{"n_layer": 14, "d_model": 128, "n_experts": 32, "experts_per_token": 2, "d_expert": 96, "d_shared_expert": 128, "activation": "swiglu", "moe_layers": [1, 2, 3, 4, 5, 6, 7, 8, 9, 10, 11, 12, 13], "n_empty_slots": 16, "router_score": "sigmoid", "normalize_top_k": true, "routed_scale": 1.41, "balance_loss": 0.0012, "balance_bias": true, "init_std_router": 0.00976, "lr_router": 0.000517, "n_head": 6, "n_kv_head": 1, "head_dim": 32, "vocab_size": 9714, "norm": "rmsnorm", "norm_place": "pre", "norm_eps": 1e-05, "positions": "rope", "rope_base": 100000.0, "rope_fraction": 1.0, "qk_norm": false, "attn_scale": 0.177, "tie_embeddings": false, "parallel_block": false, "init": "normal", "init_std_qkv": 0.0579, "init_std_o": 0.0, "init_std_up": 0.0579, "init_std_down": 0.0, "optimizer": "soap_variant", "lr": 0.00285, "beta1": 0.95, "beta2": 0.95, "weight_decay": 0.11, "lr_head": 0.0142, "grad_clip": 1.0, "warmup_steps": 200, "schedule": "wsd", "decay_fraction": 0.471, "decay_shape": "linear", "final_lr_fraction": 0.05, "batch_tokens": 32768, "seq_len": 1024, "doc_mask": true, "train_tokens": 275000000, "steps": 8393, "dataset": "wikipedia_en"}
Below are experts of layer 2 (counted from 0) of a mixture-of-experts language model. Rows are named router (the router's row for the expert), gate (a neuron's input weights, with its number), up (a neuron's input weights, with its number) and show model dimensions 0-127. Each number is 500 + 25 x the weight over its row's rms, rounded and kept within 0 to 999. Numbers have three digits each.
Before each expert's rows: a language model's description of what the expert responds to. This comes from a sample of Wikipedia text that the model never trained on.

# expert 30
It responds to: Byte pieces of Greek, Cyrillic, Thai, Arabic, and Japanese text, plus Slavic-style pieces such as ov, im, em.
router:492498505464540515478528512514495471518508500508469457494488504508513506479502494472535448559515514478474463537506470507518520545492524485539497529495531493530486476487511475471501457480483522496491527496512493518500549529495523484526562517530504481531486475462484499455524524478561536447498485527491508494482508482481531539538481499463526494515487478533520507471517454521527532484504
gate3:513499511472536503530509501528473487510501479539463567477493434550486550519499512494462506479506516472504547524528531474499514522492494527506491506495497510517546484477468533526533495474477551504502531500510508514477485518500489468484511527502503502510531510446442498546473460512510447488449516539473521511487475501498478509479486491490500520500503480469507505509518503495514489572495
up3:543500490527471548500543492444547496480477485517523476513502553485468473510482524497498471493511510534501466485517492480483480504473542496526486492515533525505482493461542484477477500547491458476507493479469531465513490529517491510503484492501526527525518492532526491511493523442525553525526466506508503503504507494478503525527458580504483524504467496486483494497483500489538442478511

# expert 9
It responds to: Word-final vowel pieces of foreign names and places, such as Giul(ia), Nov(a) Scotia, Canber(ra), Urb(ana), Šk(oda).
router:450485483487497528506525519503489493495505520516495512489483560470490512523533524475501508528533516496505506558509495531496498508508516478499546521494515489529457461452490503510531458501499521516471500508509506526493499560497479520554561528510497493507485462518495444485446503509521510481495488510479507509486522463474516534549470444484514534488494512492471526470507518514537539455470
gate2:505526486522465475495512506482509531523534466529512503466487466518539520555481475557477515475488523526500505490493510488461477522553499519492488538516474481515450522508507458493527500525486506492538534503507513518474554488467498538473538527475517499499530487493479574449470555479516494507493524488530503476483519464484484521493512509534485500507509518495497550524512485501466538496512
up2:442510516470521525521464477487548467501508547521490499501525523508469470466538525458515474516503475477488509510531506509524552478512472479508520470446506516495515474473475534466476512482508506504463462539490513480495491501568501449512461438512513503497480517485496446501485519503484486511503475484487549512489509549498506506505529487484502507470518512472501496482471490498518505556473

# expert 21
It responds to: Syllable pieces of Indian and other Asian names and titles, such as Gu(est), Ma(asam), Jan(athipathyam), plus lone letters like s or c.
router:495533506492515504532513507512477507497486504506473504471550525478516458481516553473490497562498516496451480535515469536485507555467500478554539487513518514517498471494461503499494518492497525511510521478514454492489525480550539502488523500512509471500497520507430510516517551480504528477479464532495471557506481501490546502507482464519546527492461515500469509485509472522488503485478
gate2:536509499521498504510507449524502552484467489514478514466430512491465479443515546516500474497526492502509490506494485485522512498507519501489507494510495507504469487491536483536457498446500521486511498480495505515506505486476559480483517460504490464487469555509476517478504492495474483499479493490406483513512520512500509499476476515521536502490478483490530544516517466502552567475497
up2:477464458521489501495490483490543480537532518531529528531474496474526506549481460519471481495497470513491500521513500487496490495494492502487500492531480456492493462493476510539492508533515444463540486522481511503499537490524486532502467532474503502478523479456528522461452482459494506477487494502496523503473500477428500520492457521522479520590498507510462494491485518481474485506476

# expert 17
It responds to: Place and nationality names such as American, United States, New York, British, California, including "U.S." after US place names.
router:460530456484527497485546474474470455494484484523516496493540496503494525468495491472532487505515466486489489547518488537471537518423514484494520535468480498521485455471480499492511467484482532486455502470504475508505499529519508511530507499542529467506496470483478506452457466458499502481520528505539519513480507471512559507521486480522496523479493498543504528480501525509492549520509
gate3:465501492555498522473504483488471466463503531491496488484504508498511523504458526486531504554551470503526503523539493527497524512438552482524517525513553478516456477517521533524521518511546520503495538511471469515481499529537499496520479545508502468498517474519457503489478536547518475500505487486535486498533506504521483465481526499549502524515498480521473495549539501490498501475508
up3:540527531482489475493521516479548486497512512501494477498484526504480472480535494490479511481456541509460506469477519461514496476536479517478486512484450531500506467495471458493444493484453479506511490464520508474522526482525507472493522461494456518485508546471535490492527503491484521520503485432461504509493474462493508527469464488445501505552486538474514502492461498513518518484467

# expert 28
It responds to: Nouns for places and groups after the, such as town, village, constituency, district, station, family.
router:518584482504497485517505492476501501530531485488502450468514521477505491484516566487494498523507508461495489528529495485509507512484494463511484501493509555484493508460513463478490502511493525486527501496500520512481532529496524503533528531505512451503458494473497498466495524515548510451468551519501514520452483477483484495518469494461479478492480561520519518457514484550533521464480
gate4:491489519563520490506502492524510509470488551483500498506481534455523503489494497495481490449496507481472493480533495541482489514534509528505480466490473548473452530479501484478492534527497479494494492453488463523493529460483483505449487548475512457480530486476512443442477507498450487509519524517511506483479514485474486482495471549480478484501467490503517550491475537484506534507523
up4:559532457464478518484495506482513507530524480540509515522506465555484455521493516496507466510481501502500529488460528479494510486446494493487524548514515447503501476513500517517535482490506553499475546539521478532508517527497518523515515445528490513520473520504492561517545477466522520443477510492484496519494490518526461541526528471524493507518480511495497477517501492526498467500497

# expert 31
It responds to: Compass and place words in road and location tables, like North, West, New, Hill, plus word pieces like ins, rest.
router:491491499450545497528526503499470491523489487522477516488521527481538502486499513481491484500530431485466471544566468537475499531511517509513496491453544520530502475488480480471528483491491496542512484482505478531494542506510520492519526526527504456536449472481513494469485484462527516472481518553547488499494507450461503527528486506481552513498520512508502500494532494525518520488504
gate1:491535518495511480512491533465515503498499494480480499493452483494506481526511529487461483481482478535517495509514500489482483525489476542539465518526457497539484480508497559511491560559448487538542492504519472534504498535488513542502568530529490481487500472468506490529473505505479490480475528525514466494484493504475529537517475549494501458546526484503508475522484481530479523484493
up1:521520468504553497502452508490533488495488511472474464504463496510515485462547466494484474508484529505557504514523505482523514474531501520536439508510491526551525470505516486481467517529474494548565473471512472517499493520497501502487484479470516506496487445499498469525504530499476480517466550504481443497452478500505528541531491515485515473531489473486493506539504492514527490513499

# expert 0
It responds to: Sports words and table tokens in team and league articles, such as played, team, Cup, club, and score dashes like 126–104.
router:487472513438515513510504532523481471519494495511493485471508506475521521502548541499503480508516497458466503541508480491475518487495528539507523474458519496528493465475485477438538478539501522494503551519508530533491495506505514479500504506506543516503502492473461504449478507510514498481455533497474487497496480492511471511504488407504523524459506529526516507536550495525539529510522
gate2:458472484513467545511488535537503506509527470477511543533535495516489510523567453501472483537522484475495523500501478502477511498541487518495514460473485519536470531457514495502534518473503496494500494519462487515497464508485509434533514485531489507493523486502452498503514475465516480474502458517477489487509515494479427499481520466509537544486524539495478533467522484511498504523489
up2:539479501493536501492513489443477500501506481493478492517508496525489492462517506539515506471549518502537506498527425545501515533491536497551503469490528509568480499514513516501525532454515507503521543520493498524508467483495494487478488496488526474491482513543512466555490481486507538497556496481510478503496500520508550467469546472493482496545516451467501517496519493475526509496481

# expert 6
It responds to: Taxobox and species-article pieces such as idae, ensis, Family, Order, and minor-planet table tokens such as km and JP.
router:479525504510495513497497486545497470521515511470486523509547549506513518477510510451516469507514513486488511549502508502524512502501476501499488459504541491514506468513493510543506473461483528527546488516504484486464514474586530505567536508523583494540483515466498466474501505518509515503520487531502490477490475463506522496498493465506550478490529490508486470513518528538507502468482
gate3:504476488521485510520489508541494453552504459529508485483484467513447535493492571493482495488484528519517530478515495517470489515485496466463456508520545507506498497520512520537503447507469498515531493534494457486517508519512482491497503543483455513543514499509453525493481515471534525527520481553488485513502525532525504510498501465491530520483571524527521468509476494529511499512522
up3:492510526501538493489522469525507477482496471484485520516521512523489482454480509452443467564465514485484555503498549455528521509506472457475490497508498475505514503511492501505508537522497516531520479490514491486492522474485518533524492516535488525540504489488505480460498513516497516499558470504515468525466513492519486440438514451488490493476542509513536526457502525517476492515522

# expert 2
It responds to: "University of" and "(born" in infobox Education or Alma mater fields, plus scattered word pieces such as in, or, ordin, station.
router:491499508461499511498516523482450507548489571531516501510515514469503508505551509484519476491562486476496459522521486506469496523515498516512524468501534522560478499490483495476534454500521468483501492470505497516480552519511512518519505514516498493502462494485482511411494528492551507475468526531534514507518511493456541505517473470481514533505502523517499501459522482528499523484521
gate1:481495532502507465464567512504468520478448521496483510490489479527491491476530515517556508512509512520489479504536492519458521531483490462529519491511543513523471541445472516495515465524525552492461486497470479500510510501478522548478543512501462486495495527504517493525542513531524482520507503519499541528528521520474508472517527526487532512507508454520513534450500497454486503507474
up1:423525517517483488495508548496470499525497490488480512509543505496518509507459494492474487470509521525520511514515491496474510467512506563502482510505546527528474551460518523521548517500563481518513502507493500506522483543535528512507472550496521527499506533513537503466471494498515494511499467503537516458513533541485465470491508520482495529524548450524515519509511489479475494488540

# expert 18
It responds to: Accented letters, LaTeX braces and backslashes, brackets like [fr], currency signs, quotes, and foreign words such as de, Le, La.
router:477498492479544519508506479491481473533486507517487471505499532494485506499500511481513456527528474478434486529551473501501536539488515510529507500476517514539483448519491519493509449516480519508495486488524526530494550515477530478517526549525497446513483475489460499478522521462521519443462489526490485499482549488481538501529468486458547497521512505496522518515539497520523518475483
gate1:500496478509514490538483505490474474488491503491466460494485523499507451487533490497513517473503477496537479470470507476518502519466521480530513555541505485513504483521497531502459490508517488491546497510517542490498528524495493480519547507483515482509513471508538453491482520521523495474500470487455448453488552513519557514521491508434497486508523468526530472496531487520449502551458
up1:508477488506472500518515542499530494517520510521528489503503541508473510500549502508533499474520480515488496488509459474486458438502505494502545524493467506535527492453532532516499517488464493486551504489490502490517524512489495442550528501494511549458542470512526484452474456507500480540536486500519542524496525468514477503521520534496552509488507490480474470465487491527503483453486

# expert 19
It responds to: Opening syllables of proper names in sports tables and lists, after pipes or commas, such as Par, San, Met, Ar.
router:463450512466522499538510523523462507525475537522480456478537503493522496532525544495485470510524481474460453540508459538483513563505520507504536523483526536521476469513511489480549462499494526528476533541523519522480519495541522507535515511523488448499497473494501505470484491505524510472496513509551483488511504473476511505524474489472546523471512487507492525502533491515500508473519
gate2:505526492433497467482514528508481533512515510483461528473491513503502499488551527491479530460491512446555472483465486530495487508479520507438514483496496524505468555523499478486496502523507521534457523497519504490532526523508497546516483470491494531512493524509507499524507486503438478514520511508534554505476483493475523514486462469477481480544524536490488511495469493492533553514469
up2:512493451489524490479502537477469502517503526461505510474459508460455499520496460492480538469484503494510471494443510514446479529516539481464515503509511460497438537543478482480488510489533509513490519451484467453529502520513498544499488503492507490511480523482528515486497480550472470490508540479536514484485501505445541499489504490476494458494502505483474507494473481481481546507462

# expert 23
It responds to: Word endings and terms in sports results and squad lists, such as Round, team, field in Linfield, debut, Goals.
router:473477510431514471521493513529483470513543498529489460482504514515522519507509501488494477515515499459508501542524522513499515521496513513512506503476545498552504518508533493482548492504480516544518503547488488562448498511488514522539489522532488495504474485494477530478483537497549537486467544539508482528509497490503493569523488463496535495465515488536477534490538487525490520470511
gate3:528442478472525533497499489544515479482513520503503539474512503461491470486509492496469513508476511454521546530495543465513470549535494509488545526481471559509550470533467505506529558489548501487512505519504525506490466521495519470551493493504515518494485499515528538465515528526534492479486503513500516539507525482517506501468504503475559501471477458506516498495511512513504496494536
up3:515501479476514472476524496522481505496465534526439491490468481553500482519488516521512562494478499476483500544555515504484485525509530505536517463544526502479537473495453479481492473490532503534488491530472518532492531500472457494503485536454503456508518515492478483482483462494494470456459506508506494450455540519493497524500513524507472476476548503513502459529501504475508496501506

# expert 1
It responds to: First capital-letter pieces of names and words, often at line or section starts, especially St/st, as in Stalybridge, Stele, Tracey.
router:515517501481531465519532503496492496531482502497454488478492578497536489484515536491492438522494459485464479513533470524496549527469487489485477495472515525512488475492496482491520490501490502504511521471500468533503555510526533519521495493542514467518487479439478468482512491456530525469471475558520509471483509477499538526508495505464516478504505514503497504511539456504551525495480
gate2:507498538536491500509488478506514452478504490500517544476487504494487537497491479532507500460479571474494498497486535526437513519503469514466543508515514507504491535521525514488531511526492490478538432504507435495506515485531480481491505494540481500515470511492472462433473510487480484501486493527523474515526526505527510482525480553444503473476481524519470494511462493517497519524488
up2:492510512466498487519513481508528540533522482485510505491554509515494488543535471496507512440541548493465459486502442521473506526500509480490527493510505510493515515518507523473445537499499480515478500531511492502503515510475486515500467514484507498487539497507502537528519508482487526535486541485457484501451510458524528472509493542534488485522504510513549542508583511462524506531500

# expert 12
It responds to: Everyday nouns after the or his, naming products, works, or activities, such as work, album, design, development, release, building.
router:475504526467520455511527488490501499495534495554456461430516526473478527513523495467487466499513459520492480497517477482460491483513532476481500516489549500538489522450478515491507463514512489486497492500509531505519483506508517531505508545517551489517492501494486464496462546484533523527475519520531508514442473510497496480499485483458515546479467480536480513491513477537553522511499
gate5:488512451516503521464468507511511510515497548547478502492507465527494446527517485474467522479507546504540464528527505512488490511529516494510486535508505515512518501500482470486491471540486494492494532469469496479525484514506525511562523526512477468447538479453460508458514526485510496516519504519508505495526534501485473518448508503501506528532547487487463460512488520460524480522554
up5:496522531505529473519484516461491459516528512472475486502488451540501476437499531530505461510513493494495531479476494518542508487524517487532439495557463474488486522535501482544488455504478522504502464514484493512444471515505491489508513447478529492542471488482487500486530480509538501504515537492443509469469516469495497496517482484501541468489513537500496500512480478519475497460474